Experts of a small language model: a variant of Muon for the experts.
Below are experts of layer 6 (counted from 0) of a mixture-of-experts language model. Rows are named router (the router's row for the expert), up (a neuron's input weights, with its number) and show model dimensions 240-287. Each number is 128 + 24 x the weight over its row's rms, rounded and kept within 0 to 255. Numbers have three digits each.
Before each expert's rows: a language model's description of what the expert responds to; "comes after" lists some tokens at least twice as common just before its tokens as in all text. This comes from a sample of Wikipedia text that the model never trained on. Tokens count by the router's weight.

# expert 33
It responds to: Table cell boundaries. Pipe separators and cell starts in tables and infoboxes, often after a closing parenthesis, such as ") |", "| A", "| The".
comes after: "\n", "\n\n", " |", "0", "3", "4"
router:154107123161125172111112111151096113127155103160107094094125114141149123142092145113135164092183111118145097144138143107121105143153137117125141
up0:144122118115139137170127129139118099147157103152135137151139140161119132109114141136093155099175132123144087109143126095119149115116131111110105
up1:152133113078080148156153153104103159116140158119126144137141149137138136114069136145125156124110154130080110107160144094098168145105120111094121
up2:137107120110146103141132135077147128164159149129134103178106084079143103148143129131090132062146106106136115135124134135112128125096149156122145
up3:152109172123108112141115125127139127095183136135115129109154102091116169130099134126196169095169113149136115120122114135112132094115108119138149
up4:148124136136070122121109165106108140122159140088132145159128167126148133136123134096162173142155136127167138127107155081113155125126061127166128
up5:109110147147119137145127111128152121153108126097154105121163157142137103123100072109147117082047135141138100115125106167121091076131131134146126
up6:125131114107094142094153119141097118136169128142121119109160128122110170167124097108153111081146140101115101178109185114149131140121095111106118
up7:146136164092115155141135100080099089140163111128106157080127153104141095095126137078161105154141119155140131119134142101109091138105128078144128
up8:098104113116112115114142119114120116123091099137107132134164171158170127084130124140169155134160141145168094115139128151110126144143115133126112
up9:171163185083133123161145100134156117149119133143151084127115140128088105173163153087135144105122148127132118119104138098108145160126134118137145
up10:138161125100128152109130111137130159093142101096141110145128113101147161172147158116170126088131117093100123148119114099066134156165144097128130
up11:121078139123110118144144130115113121131158090096118136124134079098155123137150151134107154103146132100129130175148135122112125152117154125126155
up12:157104150114127102120134050130126100120118098112092122123101144134132111189121156086107137060146162122123111107140142122160109111150158110139155
up13:138133115139131137160100154123129136112113094102129115126080122123139132105092132077137141107175128143181111118101085084123130090153114152139113
up14:160099159139116086123130104161120132125110173108117137143102147126144138088124105161112107096138144133136148149125144084125150132143054144137150
up15:134138108133169168103145150121081136109117132135106057124162087135121132127141131131131098121129134126113137172104128116150161143136143151098119
up16:190122145109129139107136157105152096125129094148146075117146157139120131115107119140134134168136106104144140118123081112156128130152134113094139
up17:149202076107183149128158121106180121112154105098140126116096122129135138177137145076133130130144108123145120152148137108122143161127141131153094
up18:106188081170151117109169098123123151129147134169118089122120127143153147117111117135157158106120125155164135139107122129101100103171130130090160
up19:136125117142147124126129128142166143134171083146110094100140169110147091140117069134150122097105155093143155106130118104144115124086132138151141
up20:140120152127146160140137176087125129157144120097101126128114120137131122117100138117137116128180119116107076165120124100119136096120135139108179
up21:129118103137123167132089090172106095143136120149109093134088110103160102160109133133144154142140097129127084132123142143098128126157127112142090
up22:134133116081150123155144098141121166177130115135111104126112129162115126110121129154144115113165131075097052100129135101109181087120136117118148
up23:132141093190173106169161115081166166092113172126120111145109136135138147123106179117146116100168129119094126143154090101095158108117118089060125
up24:090099129107106119128128085132132123112093128099117126105143132148144102118088108137122155150123159129112048107136127127096162154155154101111151
up25:155140150121100099140114117125160103149115100169090134112135114168154122157089127123153137113165093151118147089123112159145155127154152099109149
up26:168116143155121101149127160146166133089155112142110160124123132106148147145114085129090117084166131139118087133137139124120115133172133111132113
up27:103096136185107063133120101126096132115115125125102119118125088107109129104148134104152141106121135160126131136134101133140165105155137124140143
up28:156116135157132142143168148086089152110149108101140143110094112112122127155125117157108102097153140110121184124143165143131086171143115112110151
up29:142127122130070133124158156089108124102113130145143124119134148124147155150143149117136097114144094131101147113175162161093132149141154106113156
up30:166109147121138097149125120119101137147115131116148102138163157149098174129170158173141102132136147136104096146126144086097123156129098143150159
up31:127137127137114144153133134078123144124101126137089111145113120129097160112115119144153127140195135120113103130094131075105116137153086091109106
up32:137127127115165189093159137132138147188130144118141093106111119103081115132099131146153145089131132145121089130122139124131101130134113131170096
up33:101143079173126148120126157119104132145168120173090125105140130084130159144165126138152177106129116123109100104164137144123097158134109151135130
up34:085122128137154119113114107131153135143147147111109129120147105180138131138135164140138156094152126120166142140112124152128132104088146172157122
up35:107106126122122109102134131143087133104120110166099095139158127150097156100158132134120122118100121145118153113139103159150102113135111106123136
up36:150142105172143142106105202123149115112126074126091147105160129152139152127101128106116143132112090154142155118124112112144144173160125135162112
up37:119151122112089127140113147133092169134154132126117153122128116135168132104117155143143146120123113096150139129102116084136096099131125128160130
up38:101147194181152080071086122134185101142131111103101151110130163118100161080112130111119149139145116123127110092133145118086102084122157108134119
up39:114152089145123183161135132158097153086161122143103108084112129126087135175114132134101141099152111130114146125154149113167141153155102126170090
up40:102137114087150116111096119115125128104108141146120107149090117142087150139077145073157154082150122152122107162099152123128092127147147077163100
up41:135169135124108217119123124107105118120113142122120072141124140186164103160111151120145108123127122112127164152111104098135152105092134125160157
up42:098132139140131116138168132160136127123128174120107114077117145130131102132115141142121156094111129113124071117129105098115146140102127151128077
up43:141108117094146113087133151114132134114122120146165112112168152145082118097093134136138136155109127124147125107132110109128087124152167136128124
up44:131122121110097136116082143088130155138172140111092141146120124199096127167158154135154137066135104108152128128144127141170109157122138106082141
up45:138130124174125119127157155121126123131171130125121133110142097143154165161133112124150111104118134124155117126135145115173148077133136125118124
up46:123118127150117137140148118152158151124140069144125123082146095126092095119138111145122167120146132115134114114164131176138116156143121170110146
up47:143107139157116150124100109121147150182132148118161120131118131157182109160109142091139141112138144100155103124158158148165128122115114088144167
up48:152139169156106127152109111121134179144103146108141115044117174145109137103135122113144159088147099108122128123163138075129112150147116140134164
up49:134132140098084100135125128119193093110115116128132157134152120136143125087118148102178110131122158085083148163121124099109100126111112134129128
up50:111098147158135134135066091173126128154130155138115121115080092142102133156093130082130155099112100114112133150113116122121132158155108119145126
up51:133125211166150165122113136145159062157103152157085139138151103148140119073110084084125086159086141167122148136159109145091106123147124120098154
up52:091124124139141133126172096158141110144157101066144118115117106149119122154153138096147124109165131115130103141143144103127113107112119109155111
up53:188130129147153114139151129117136098108166144145140147149087122050115164140147124121143122114132157125127152091136157106116130113129106122131142
up54:121163160124083106135128098171110120139136119147092158183128138119136120120163146149116133146104140156121133113099112153113133128107118085103100
up55:125131124129123107118164082135149184148117101132098131112116111135185145152094142147143156103181148152128104109109106080110141138107134167129136
up56:157105152087079146130138129152116101102125095115161127080116083127139134169113110091136148126168155112095115118108104132125129160153124104129101
up57:134084094138122129153121075126094148115105131121129131078090137089127151137099155183154129083167144103139135132072126126140137139126090123115116
up58:122119128148065084114103133132113105135110158156109093094146088135137159083076122122155158080115169111143112134131134104130136139141117118106147
up59:181092136126100129161147144134108140137124109161135119130105136178155118164118143109107100147151099112093110141105086142093105123116141148084164
up60:163119144167142144122153094112136145118138169111121125118143100148133122185118102146150129120149124139154166156072115138126157149110146178134094
up61:160104118132123184122125086145080111111157178130111113139128081162112097143157149123093110157139111176158187127184101127099108159118093100157116
up62:125084124085153140119130101167164138078151148134120087150119133147151105116143157143115141094157120105118078132105157101142107143129107131127136
up63:144087102106074144167120104131113126140112133176176169092100157103123145144097149165139114119111134105156112094110148117082117153121129161116175

# expert 6
It responds to: Name pieces, table cells. Word pieces inside personal and place names after an initial capital (W-ang, Hong Kong, York), plus digits and pipes in tables.
comes after: " W", "0", " | ", " L", " H", " | W"
router:169104148148088133153130083128098164153124142133110105087117131141089132153105151127177135114191151154162099145111115125108094132148116138121112
up0:123166096109125173139124133071114161162080152131155147105108119162083117149148104116142159153123129118145123124118092136120147105128131123109151
up1:109188143157145168142137143114122186085144151175145156107115155134113134191162155136096139063102142121074149174126147116122095101117168141135135
up2:115154093144149150143125139116096190178100136147120169121106119114102123157121139107119125124092139161152128164141116078084109122152174090078140
up3:128118085098132144162133144143127148118114135159154170156106131142148152107098140146110121144128144133098141081110132132129153160143111127162131
up4:164140127146080136146138152135152133139155139094129146112180098110121125110107117140155121145083103192141145159151142121141099129099137105131066
up5:113096104174131131143102155171156158125136121145131122129152128141115125151102129125163102086152155151165113131100101118092118114114093154172153
up6:115107140146119113120121164118105106142118130122067146139143118146116147107127124142137144131123156147134187132088086158162093102139099144099136
up7:167090118141113109135145122132137146159096107131112118121130102168091115162112182162125160117112150170105125120131170141067120102135138159163129
up8:138092104156107200115142094096079138169134086140159139147125133139146118157167140087130109142166121124162119163116151164136118075147078135092087
up9:132110130135088136139114087137142127119109132153113085136160141100114117099122167169156125098131105163141157120125095102129117118111098131115097
up10:167121134108108132161127111104113172118121147145116124151115101115095117170085129097164122105109152148144157099122129134095122139127130167132135
up11:125108133125083111140089115143139165123125147166127168075129163104094055099133107125133124156080113150122081166098117137151114127116130130124118
up12:139117121150140160146124094072129155125131133096128150082144112100116115128116144079094090140152085137188170119095093121170113148093133041154079
up13:139125104082088143135146126113092157131111144144177127138144123133132160140115138122137129111193145157100108159128138098146101127149127129118165
up14:130141144166091132103160109070113132140126125124109129140152164166114128160117121139196155106118132148134138181127148121076116086128114145148140
up15:131154107120119144158125123123115145090144093108128138092159103160103156092132121108125116099149136109104128160124130080126121111145113115111125
up16:138171152160122101126150164123144146131133118073135146111127136110117117138127156127145110082131111131165131124137114083102114103161111143118113
up17:147098137135100150104160109143126126144141120107112082156120107103158157102126137074189166132126136121160139156101111106140114122145104144114155
up18:098097128120147165142162122111144114105099143137113120140124115132153129137115146137088150101103145168132147106099088099120130150144090124084127
up19:147143160125127163158126122111077134118122107133122146102124135079122180177141137165142141111141125114106148082125099142112130115102172149081137
up20:153118149137102152114141091125116121140141131145102154136150103163102098120126117113140122140170109154135144149127101137127127117171155115156082
up21:110071116122154139121135185118109141163122125150116118091110081114131166126112093138123128100114129137135141109144138191121153146125115120161168
up22:116137124133177126121145091112110103148113123092085104134100143151119129148138092095107106153191163149125127160158160149093124146126106121092098
up23:084122139089127087134119090113117105124173134110134108130119132135120137097081140148132117117207139138154123135096155142112100139111110127113152
up24:121114114151148141129148102112128126110109158146134117122127135097108140137110135114120162143127150132104127155105133126109179112152135133088095
up25:094105119114132120102114142154142146096169156127134135120099178148114134147149138113148147115111130110137117154138098151136088143112127134138100
up26:114123101139101144137121109097162160109141126106134075131105161113103108134115144148084143132144135147143093133119170126092121128161123136168120
up27:163175116128114073161108117161103111126126137129128123131133135170141114125117148138144118129154168100124141129115110106105159165126143144100172
up28:120111119120131139154090134124131157061114076164135156108151153149105131165089159122129098150122132124143164121110099139133121111100155160139143
up29:139105148138110115139167117121123140137094124153103118131132124139121105122126158152132142099154164119167131183118169121101156130124204126098087
up30:124140163087084145137096166106135061125127129083108146137119134124087107128111126113169115138144160103154138143121165110099114138131121112168163
up31:115099159110079114145133147137089115150121110129099122145126147094152158145082159109117153121133136139155126130128049150159077108116152141132130
up32:161158090140119126155148107135103179145152130130134121122101161117092174125140117112112126127118172138119164129133128144147137201100091198108136
up33:140128155122088136152146092155158161089106126119135125095136164110111065111134130153129112079112118135151126136093145133142109153147109116139113
up34:170156113119129110103100115119143114126130140117143100145089138117123098106119116142103186151171133154093101096101129114124124125136126125123132
up35:136109107132135114134142183151128142105150142159120132146088137095113122137147093143126137097096127106157149102115150107086143091131118160168124
up36:136088131114117147144150094086147102130100143112145129150126144146109143131145144118108099131146126188141111098064168105124139137190152142114147
up37:154104093114102124155164105117113150170137152157111120099146138087113136145120145143105121125175125120139146122148130123142122148148148109132123
up38:154086154127149111098157107122125182122133114118118113122079115168112159090098169144139144095143124162125128123114127094080127111139150068140136
up39:158153128160140114166103131138084151130147118122151149068147133086121128151107127139111091127134152128154156158110084119175111129133119119121153
up40:124151109110102115140122088114110093133142101145145126107093137164080108119072104082155119106082173110115081171098130113106148124103115165163118
up41:115141170167137142120102094086114171146128126102103123130130111167106126174118143174148173116132137148156129112116124172135149120118118131105117
up42:156144124147087142111120128132109108163116118125146135122125140129087160144153104147136127113136129097137100165130121126129102130146166127145136
up43:121107174136153130132094098065089141159105162102117149134125128104085078162155120144111104115128129101127129145147134131147107148070099156108149
up44:170139181131053123160163130077157140132114163135159104116163100098110150144151116101139143116122147130132117121140120132115149137111122152148100
up45:166127098114109089122173113148154140108119164114119133115109123103122127149140099153128149137140155127186103101133102097100123137126105175109134
up46:120104137173128189119154120171142157100177145140138090088102144140073135131098159147167120126130159120101106113134102119151120129161131148151127
up47:151120104163116139115190126119097167103123135143122129103127117139150133135147142178149120136115136097172128136134076116135143145155112101105082
up48:112123136144133117141116111165084118122103107143084106100145182128148088087073103137126140087141132108111093137080147114122117141106118156112145
up49:128122156137135096179132121113146155154097138163161100091102100104066155102135086142147140109120111123177077134170106099130067110117135129130122
up50:172123114123131051163168084145116146116100128124127142117118095078176147105101193118121156098182137113114132111128118107108102187127153156146134
up51:108116106131138090133155149146128148148107099122110139126096112147176170133143123126127115121114171135194108122101111138127119137096135158122136
up52:123127132159134144152115085171095119090142128132154091119155115156142167096105099105140111163130149092141109154133120092141156166124090133119091
up53:142182122124111149137152106142148117102129174132137128099124151125123145111130101105146148140128155078126106086153095144158103122111118129126151
up54:139105114135084152132116102127100132157106102111131139098134131115121098127135110116122081075113105122145130177084187173095111132129156124173128
up55:123125111172144166097165132091107135108160134142083118135122109182096162147151121127104103112133140133125164124142169119124128121111128121071104
up56:132125111155138116090083148134103131131146093113091147103116113141148161110067118133133160131130129116115105139127115138139092099118103182142161
up57:132131115168123120153156116109139141096139142145111081115131102130115115111129122113124115123149099146129112154126112129123089120144111139097126
up58:129144105111114143096117127122131139140134138108100087118131139121119120130133108123109091118153170142100150162109129093161130139124093109130142
up59:147145129121114107129119051140123146116133148136138101146134108092122129152122129185107157128118133111135088140153121143145128142125126145111129
up60:127143135114136127158143172160163135071123123096113129162115169123101110145123139126134131097146153177105117138166133124068116089149143136084119
up61:104116139123085141138149160087095136099173114134141116100085091138102111141116121134129127114117127142135101085168085110111123101139179145084107
up62:141139135117136106130141130130112139172126151137106146100126089131141170121127134161156116124166132103131133147105138174142126136116114126150178
up63:102133139097142112136137112129158139154165123139122073098136128161137116115140135141140141140112169121166113145146146116137138120164130147131108

# expert 14
It responds to: Section heading markup. Wiki heading equals signs such as ==, === and ==See also==, closing headings like History==, plus some prepositions such as during, through.
comes after: "\n\n", "\n", "==", "===", "====", "ations"
router:154151087164096155166115130172114115145122117133109103129143124146147082121139169112123163122194136142132126162142147158116103150185087132145177
up0:146155157154093136121101125148162131148168131153093139162112115164140115142158139174126124150088135134129098129133156140139106115157130152160119
up1:131142109174119129187139147135143133100109127123128125124131149163158131117131136133152142095147132124127128140108128122095106145154117142104058
up2:152127168108161109116106164136161128108151168118085148147092140083125104145120166118152131114123145112161093134125125128114142172140128146089189
up3:154131106094143153173122130141128140142164104097143135119081142151115116127128149128156091176108109147181103130145157115139123147173142127131114
up4:138132110146110110066126108120132125137112126136137081122089132123151116116160139133126103084152125180141150156095112151084116136134099140118116
up5:110141076147112161139107137133162088147108136123121145116131107093091118150101125135122189126124132141160076142157160118098115137124104126115166
up6:158154151087106161134144124144092105105151173105155136138137129121161134129160123126126110065140131144134140115101155154083105148156123109148124
up7:162124104176155109146175074126119117115132125097114093125126109153134139138119156136121121113148091129148132102129144112138133098139165162141150
up8:135146115150095150145156127129117143171162096109130107154127134137153122100132142139115161085117123095152080101167135129147135139103093102141114
up9:097138131115085136090152146115157137161145170082068127103112132119123166122144141173105158143125203106152121136133148187109140124110099190181166
up10:158110143136180171147127071104051102125133141119162121118125100150151102110114133156136118095103087103166087092144137166108120099119101156132147
up11:114112127110115148164133169115150143091094206112096112125122166095115138093151139143134122089109130128166108178130132134085077108117100167114090
up12:122139116120125169125124097165114094139152166171090150149114152103121122150112129120130127119135177115144140140134127112131143119165157113152098
up13:119162124130138127112175119061106123114116086127148146086146105090086153124097172142176136105120084147100141142123132122148140119122115068127115
up14:115114119112117119100132129094133126125078125092135140140171127141093100141098122118134130142210135142116151160135140151138102096142104094118180
up15:120144104116059154085122098167091093083124101118141149114114113117124094158158160147131134130162122112119142147096121114115142143169155080122128
up16:117117097135127100157121124121136130105124085103138137179157153106138068107112108111124177122158148144119143108115125147107143151131098125083147
up17:124146137120095159130128122103139111114105116086144111117150149141116110114109155130163142139155169122189090144156129140081127137107093138148111
up18:099118107168097178115159135130124106124183139152093134154178161165145080111136060082120164134165154106097128099117126121129129084136105128089141
up19:115138119085151119114134158162100090098125118157085124152103119134108114116112131125115107120119158156142126140125071125112108099162110154101126
up20:143148128161112131140168151099130138093140127126151120124189145170123105115133125132148165121126151142136157135110125095120103157094135157159094
up21:160146129107090134163128112148129085108125144129075097127108120101130105158109133133113110097109159108107069176086139161159091172157142134151121
up22:130115097175130116094124117149161124119095139110119119110117136141109137093120173140115156135172136113144165151073130124116137145167170110134178
up23:114109123126154115114119121149140139119175147111085104096132141165127151117121108119113159115123117120137128107160156154137148117123147142150131
up24:099115104158107139129149111161120111141151126150145094143152092103134108104093096092145131085111134115127125142163106125122114154096129154091173
up25:132073161122109104140093145160159122130129091128134119122167082111133133088141151118083126070113094151138130104132088146123090127123154107093179
up26:162123116153150064162162071141141139126118130142135145106131117152120098117114138132139106143131078116107138146146094120145130139169144122132103
up27:099118115138095164145152108173136146163130176143142112142146114158130137149163168147147138121126115143141155154128128164152097134141129096111113
up28:102130116129115114193150112106124129119128132104108129179118105164118131118121111113094164099077078128087112138149122125104127119119092092110113
up29:129145153121101123118131111139118080117170132117123108125125136142166126084123166104111131126090135128143115121147131160152106200155144127138118
up30:139119130112121126165107153141112128137150109151157118128141117159107118079107153139131099131095105105133138168134130124120127147121096108104161
up31:119135073152137128136131142074116107095124094117091141142101121128134171128097143137088157116156126136139130122119165125116091170117122108073116
up32:112152133143129163145126125126125154094151114140131088116158119121154099103155145127141119126178144081130107153114129116144135135143142153160098
up33:112135151158116141146133130169146157151084136135135090144143145142119070148182135144137160109091129107162124140133123105141112111102127148166136
up34:107147109107117203149139109162099107109151129123085141107146134128176158149146145155128146118130168139159110169114150144121130103121105133131134
up35:122114108134059134151104102119108147129120154118087135153132140144124106153143132111130180120130146112089098085139117095125126155130125158132144
up36:138160123145128144158116109115150131115146087182162117147135157091162112142133150129157137154150122127143139100115144125107126125137104175142158
up37:126135108091105152151145080116102123121109143114104134138087129127155111135163158159141087079149110141131136167104104141130126115182148094099101
up38:136142131113151130121108151161130172092147128108115102108113131136125127174118119107081173154116158085076132096156171130121090119138152140123150
up39:123170123113135080147154117105121151110127144167119125125153132159122089094102136150126132102110123142150096174087122109121167110101095153128159
up40:139170157132107186145128126160149132123095109117125147113082113130141122107151123096080161106146157138131115150121096077139150149086115122162119
up41:135139144192175128087141123103142131142102123123077124111127099119095101109096138111126085121177144157119170122131078083090131091144156186171130
up42:141164108151131117126129179125122096140131137159140111145107153130126128096110118120125112101163091117125108124116110131118196120105147136142178
up43:146137104140129130187105152143142128121145151173086078141121155141132122137131131097120138109111149094150133152140131103116140139104134130100182
up44:138093142147102128161120088125144130119132138104090171096152140147148124152114148121147123100132115127105125155118133153133118090131099110119096
up45:119113149099107126150070113143140137146144097134094110154110159169120141090136143112144126197167156152105147120107104124127110118150105145132140
up46:088130125132083136134091121147105172150152137122108118142136111118107160122136138140154174136097134128100131082123142082139132173132146140141136
up47:151154141135116118144126106098113110129165099143112138117145122125139129121126145087097149147097111124186149135148118113097136102113154097098152
up48:116173141113141134104093153175151109105118128166105120159121123125126152128126116136132133127119111165100080137153130156108138135172141061107114
up49:106128120186089143169109139155111120107104117128141161131140105108101150129143140109135133114135124139106174133143134139115143111116122108162103
up50:119097175089120122172124139149128104201188100116106129131175159131158104129147156134135158118120135123141130124131168085153089110130156151165117
up51:092101127117101188123093114136156121112132096087143091126150137127115104139137136126132130118100139109122130142126135087129120117182124108143139
up52:125195128105116098147122154124166150142171135140130056144147151092166135160124122112148140126119155160146124113128129140119135132125121145096186
up53:154171120114093138163118179156146140128118141104155145113134139166150080141152170139126130126141091130113180121118119133132117160102106090117127
up54:093125146146082111133096155184102115143111165178101110129083119169114146112103118158128129148130102097115123154146116145141118121094119148115117
up55:136158107160085125139130127095117108122167083089112120158141152117131117132164126104157155114153156125126126101082112145120105116154049095134171
up56:118135125115193109148182148117132076132167141119104083185127158113133099116089107114104176117137113136115087134107141060103145110159114165109106
up57:119126133115122076123095099156120117128109103159142129128140137127163103142142153123172151109182093125121117154174135105169108136125105094131131
up58:137118099111123151134155106129133113172162091102133120122150088112146097102122121108134128121105151137135080146131139076171149126146114122134136
up59:118128109128099104167145082138128131162148124126116120148114134127143081137143104111156149174178173149133119150135127146123191131100111064114118
up60:152135130102155132138111133167111117139178087105157120102139116140114116082162137089108159116133146121120131130137102109152115153106099074133172
up61:136120079107136129137113170155126117092103118127108168142073123112189127111099156150117112168154102129108126142154101143155092117159105105090136
up62:134134112135129113099080130156101157145089135081140149166123145155159137128134151143139129151120109126128081146108157072073145142122102167136161
up63:101085104117099102136079165140132134119116140124067163134153127116128111155073126119107139132167155099119145148126141135129117120105117146140123

# expert 44
It responds to: List and bio starts. Openings of list items and names in politician bios and disambiguation lists: dashes, U., S., initials, digits, and line-initial letters.
comes after: "\n", "\n\n", ", ", " (", " of the", "| "
router:145116090162133144137154149132136147137101125108102093117105126128119067109093157120137142151161119122130085147127154110103123156165101091113127
up0:119158124213114130144127151117151152084124137147134131108152109146127128146095070126114113130112106166107126121142126114127129114133165141109119
up1:103155137182136133086142164109131150143132128109124113125136126128105125117126159078154151115111143152154144153122106159152108118111101130116126
up2:086138133118139111135109136134148113079185108125139094147157130148142120118130116133112125108120135135146118118131153145161130132103152109086101
up3:140121127132125127165131116176075136119117135131130159135166144093117087135144136139099133130150131116145144122117119092143126128138129116122147
up4:122132096073140124114086152126128148144128120099139141148114128152173140127111135089169119171128093148144151114137113122110129107140078133134152
up5:090149108179111105144174145150108110160122148122140122169124144176127153116108114140118122133152115094103072125142118106130149129135073114132124
up6:117128142132154147107183128139081156153155108108117106102118146140144101103128119196130133101130149177106101135131148111117121134101111146086122
up7:138088096127067147097132133137148145124089124123131115114135154146149139109088123160106130066116133088129135143106135094123147143121134089133109
up8:093120156103150128076185154129128145142160114121117159134094138127138133155109189151139102138124125123157098142126148077135092122142142121100136
up9:136157101101153102157126164086103147075153086159142102138138173165169100111140135116113142128141126129107119114152124100114140114148129101102121
up10:172137114137136106144117101147128170093086154155120111112124124093131140100129139102123111151135095137118112162115114093094141134139106139108097
up11:136137087144160127111160123092101140104123158122088139128111143118121155163131168102128150140171133110155118145102142076105168168114112137075144
up12:138141102141185130119128188101147116139142160149082134124071110134179115169099116141135145120118072077123149110122126105150113107135155131081153
up13:143164154124163162153137133142078144109129132098125123154111121157134106092164127096141110160145151138127103160113149112107135147180116114106131
up14:120120083122142108115170122126126104160114092157116068147136130103133092111105132150142115146130143084125130137130140090136124126138138139114135
up15:135112104167116127128123130106114135107099119136149144137107137133157112162127131153097144163147120126112136131098160114115111157096061142101129
up16:088161108124137131112136173122116111111108122136105147146079107145121110121087173136099108104116138097155127169147121117133123131148167141154137
up17:086080149118122109114118161096118138142115081140142135118089127118109091113120113146109148153151144123133091147084097102151153178112157118150130
up18:134171114126125135128122136082126158149144137116117108115131145161126131102120159115071116133121131136136128102121096098124173107074034132160144
up19:115096123137125135115153123107105145146118113094132134172112122148113123098116124134131160093110167116124135187151133138118120088104133157101126
up20:128161156122140153156120113180106122149153130122134137117112130134093082084145168127134101113144109143157122108119114091125120086105173119120154
up21:115131105117105133145146129136113141149149123167119088109166119162112111162172175129138149123157108139129107111136145115123114158114113061105148
up22:136117122113089149165123129128133120096105127106055128141110115156135101141128148137153135135146090127130067111164132145148156131105142095128133
up23:168107108119130157161114126114167156092126146104115115183130166127150114131110092101135120098121109111179063146173116101122168106142102180160146
up24:156107113113155118153124136112162156115108132174092135135124159135123121131138124128120143129188143137132121115140133125113128135167107096102137
up25:116118146144126170153172161150111156122125099120122134098141115179089143145141155126151152122159115087103167136107119163155131136107165102113110
up26:108099138123137144157102138110107089101123128141145088140109134119121125114136122158099142092122140151111089145142104146123144132094105087121124
up27:124149121137125132138134140075093142127113135150125107135117126183127090125131119108128093143123130098133059161109114115128135129177131111101141
up28:116117132142117164116128130096089161156103112109117109119131166136113128087134154111135157134095142149096163106125117145129137127144133125111121
up29:096105139132142163123104161096127121115139145120108116115171129149146078133103133119153092130155152159117125098133146126113130116164064132125108
up30:167119115144103105137141144083127159165121096087084108118133111116160128079148133151166124151177088148142091143120125093124164115134167115101138
up31:123145111136085156151099142176127134125113187139122118108110128133129120123094114132127102117157100097149101111153098110133142131110123087124139
up32:149149091150146138178105110107134162140115127140102058090133096118120110117143127115113118149146111138154138081082103122135144159146118165161198
up33:178145095121171131134136129130136104066146205116091120122084113140106095095097154132139179138142142158123127125139138100114167114133142120098083
up34:117143133109139140146138168155124156158132127130117122130144146134117118137082161163120157169126141103100137167118123125102168111071133101102136
up35:156121096110161137128179141160102119121135161133088148164138117123136142112082111135106099122125094146118109121149131135091116152161102101097083
up36:129093109145117124123148146111100125134087107127117098136156142140140109147119162126178131115136133093114118130101181092100113147150108129142103
up37:150097126150129146142122141123116159140114124146120075086122108103137127115121117113165107163127164137091119138113174178135146162067127117158152
up38:117144108093099113136128106150156129142114119115123140115113103179147158099091142124117118109153154133084152120136107130155124147200137114130137
up39:100123083060128109138112124150105100166157089138116130142141114121166120136153134148109139158105113110138109152111131122119138161106135131123066
up40:102106126173131153175170154111129141157123120114113119123127160124138144181126111099112112087130134111158179111160124103168109126124144159126095
up41:146116073157123067117110159122110113129123129114100089109107118109141114140119127118167105103146102117152137116131134130142076113207157121113079
up42:107097126168131125147151158117142089160132108118128066095165117135114096124099112134118157139131107127146094134112139097071167105129180093144110
up43:123149121194134099150129122148107154124113099137097112125117121108139182148077173132140134102111143121178086136119136084128144120128165150122102
up44:112150152132185161118206108146147119165090117140132119111143114106092116148116170117111126147095087111135144120166155087105103070163143103147105
up45:111131126117103109194131108129145114158113093083133163102144109091131083096148162126168138130102147098081127137096122121103153135115144121122137
up46:146122123136158116113157153131176129124075132148110120098137108076089097109153139146136096155128136147129117134104115119132123182196091123109118
up47:133082115067148161163145160134129178148118083124131111143157139118093133136126156144178168158155103102147125093126109109147147120119124124119170
up48:128132140135143102081138134091164137129119106141122113147138143126109112169162131122152124150170103106133116101137165161134118121130124138090125
up49:129127124161130163154208124155135127093141126119143104134125134156117101158108100119135183125167145146114130100151082116101113119125097126136122
up50:114125105126120132112095154128128107120121167156139109139147137086087102115131133145107148141107143141129171127170154127126108103126139116162122
up51:116129114143139103107075152110120089149103151130107141118111110133143105133135116128128106123160114095139111128104101108134138158150065140134132
up52:137130132133054135126101147162135129134102154120103173149136097100154105143090129157119148122161143120095171119123139143155087181141112128105137
up53:168105134156117139139106124136119131138109150138119140114076132103146129138110115157087113139146145115100097124138144142137134169087117164168131
up54:166111121157140120174106148128129125128133138103124173108106118132120126142121133121118118143139150113126141141088142194141106161131099127130150
up55:140143089132142166106128149126135087136135148118109170164102124149162067105112152090134073149166116145149110141098138070132131135140142074119136
up56:114121128154098135069129152130166133193114126164085116119125161121099108131126154165123120095141112114125130114126154122137103106124120117097105
up57:116122146114102142128149088122118116095150176163142146112113115141145122101101130164120143175086122140115156146091078120087135127120174135118093
up58:110111141170131133135164150155136126153174133069184147097087109122174127129131161153136114121111094148140109144134159128109110118101123100168127
up59:114150082143118132112106082099116133092165145071120146130133103126154148137134138131171123125146119091079110112116100112146114126135130111095116
up60:132113133128157168159114095138162152120145120147108121112108135159115111132099119124141155141164140128113141101130118105106117094122116114122138
up61:117141135116117131178106104166141100141101127136111127141156113149110080121129126136123174114191156181123137144122104142114122137140152128097108
up62:187091130155102159117115121154092202089147156082078125131097154097174111143100162164157139120108136121161147123112096122139131147141125134121129
up63:114116156106090123148116121148139144105084131078110105117137108145155079074163136136173153142062112127160112123109131136134121165150123128143121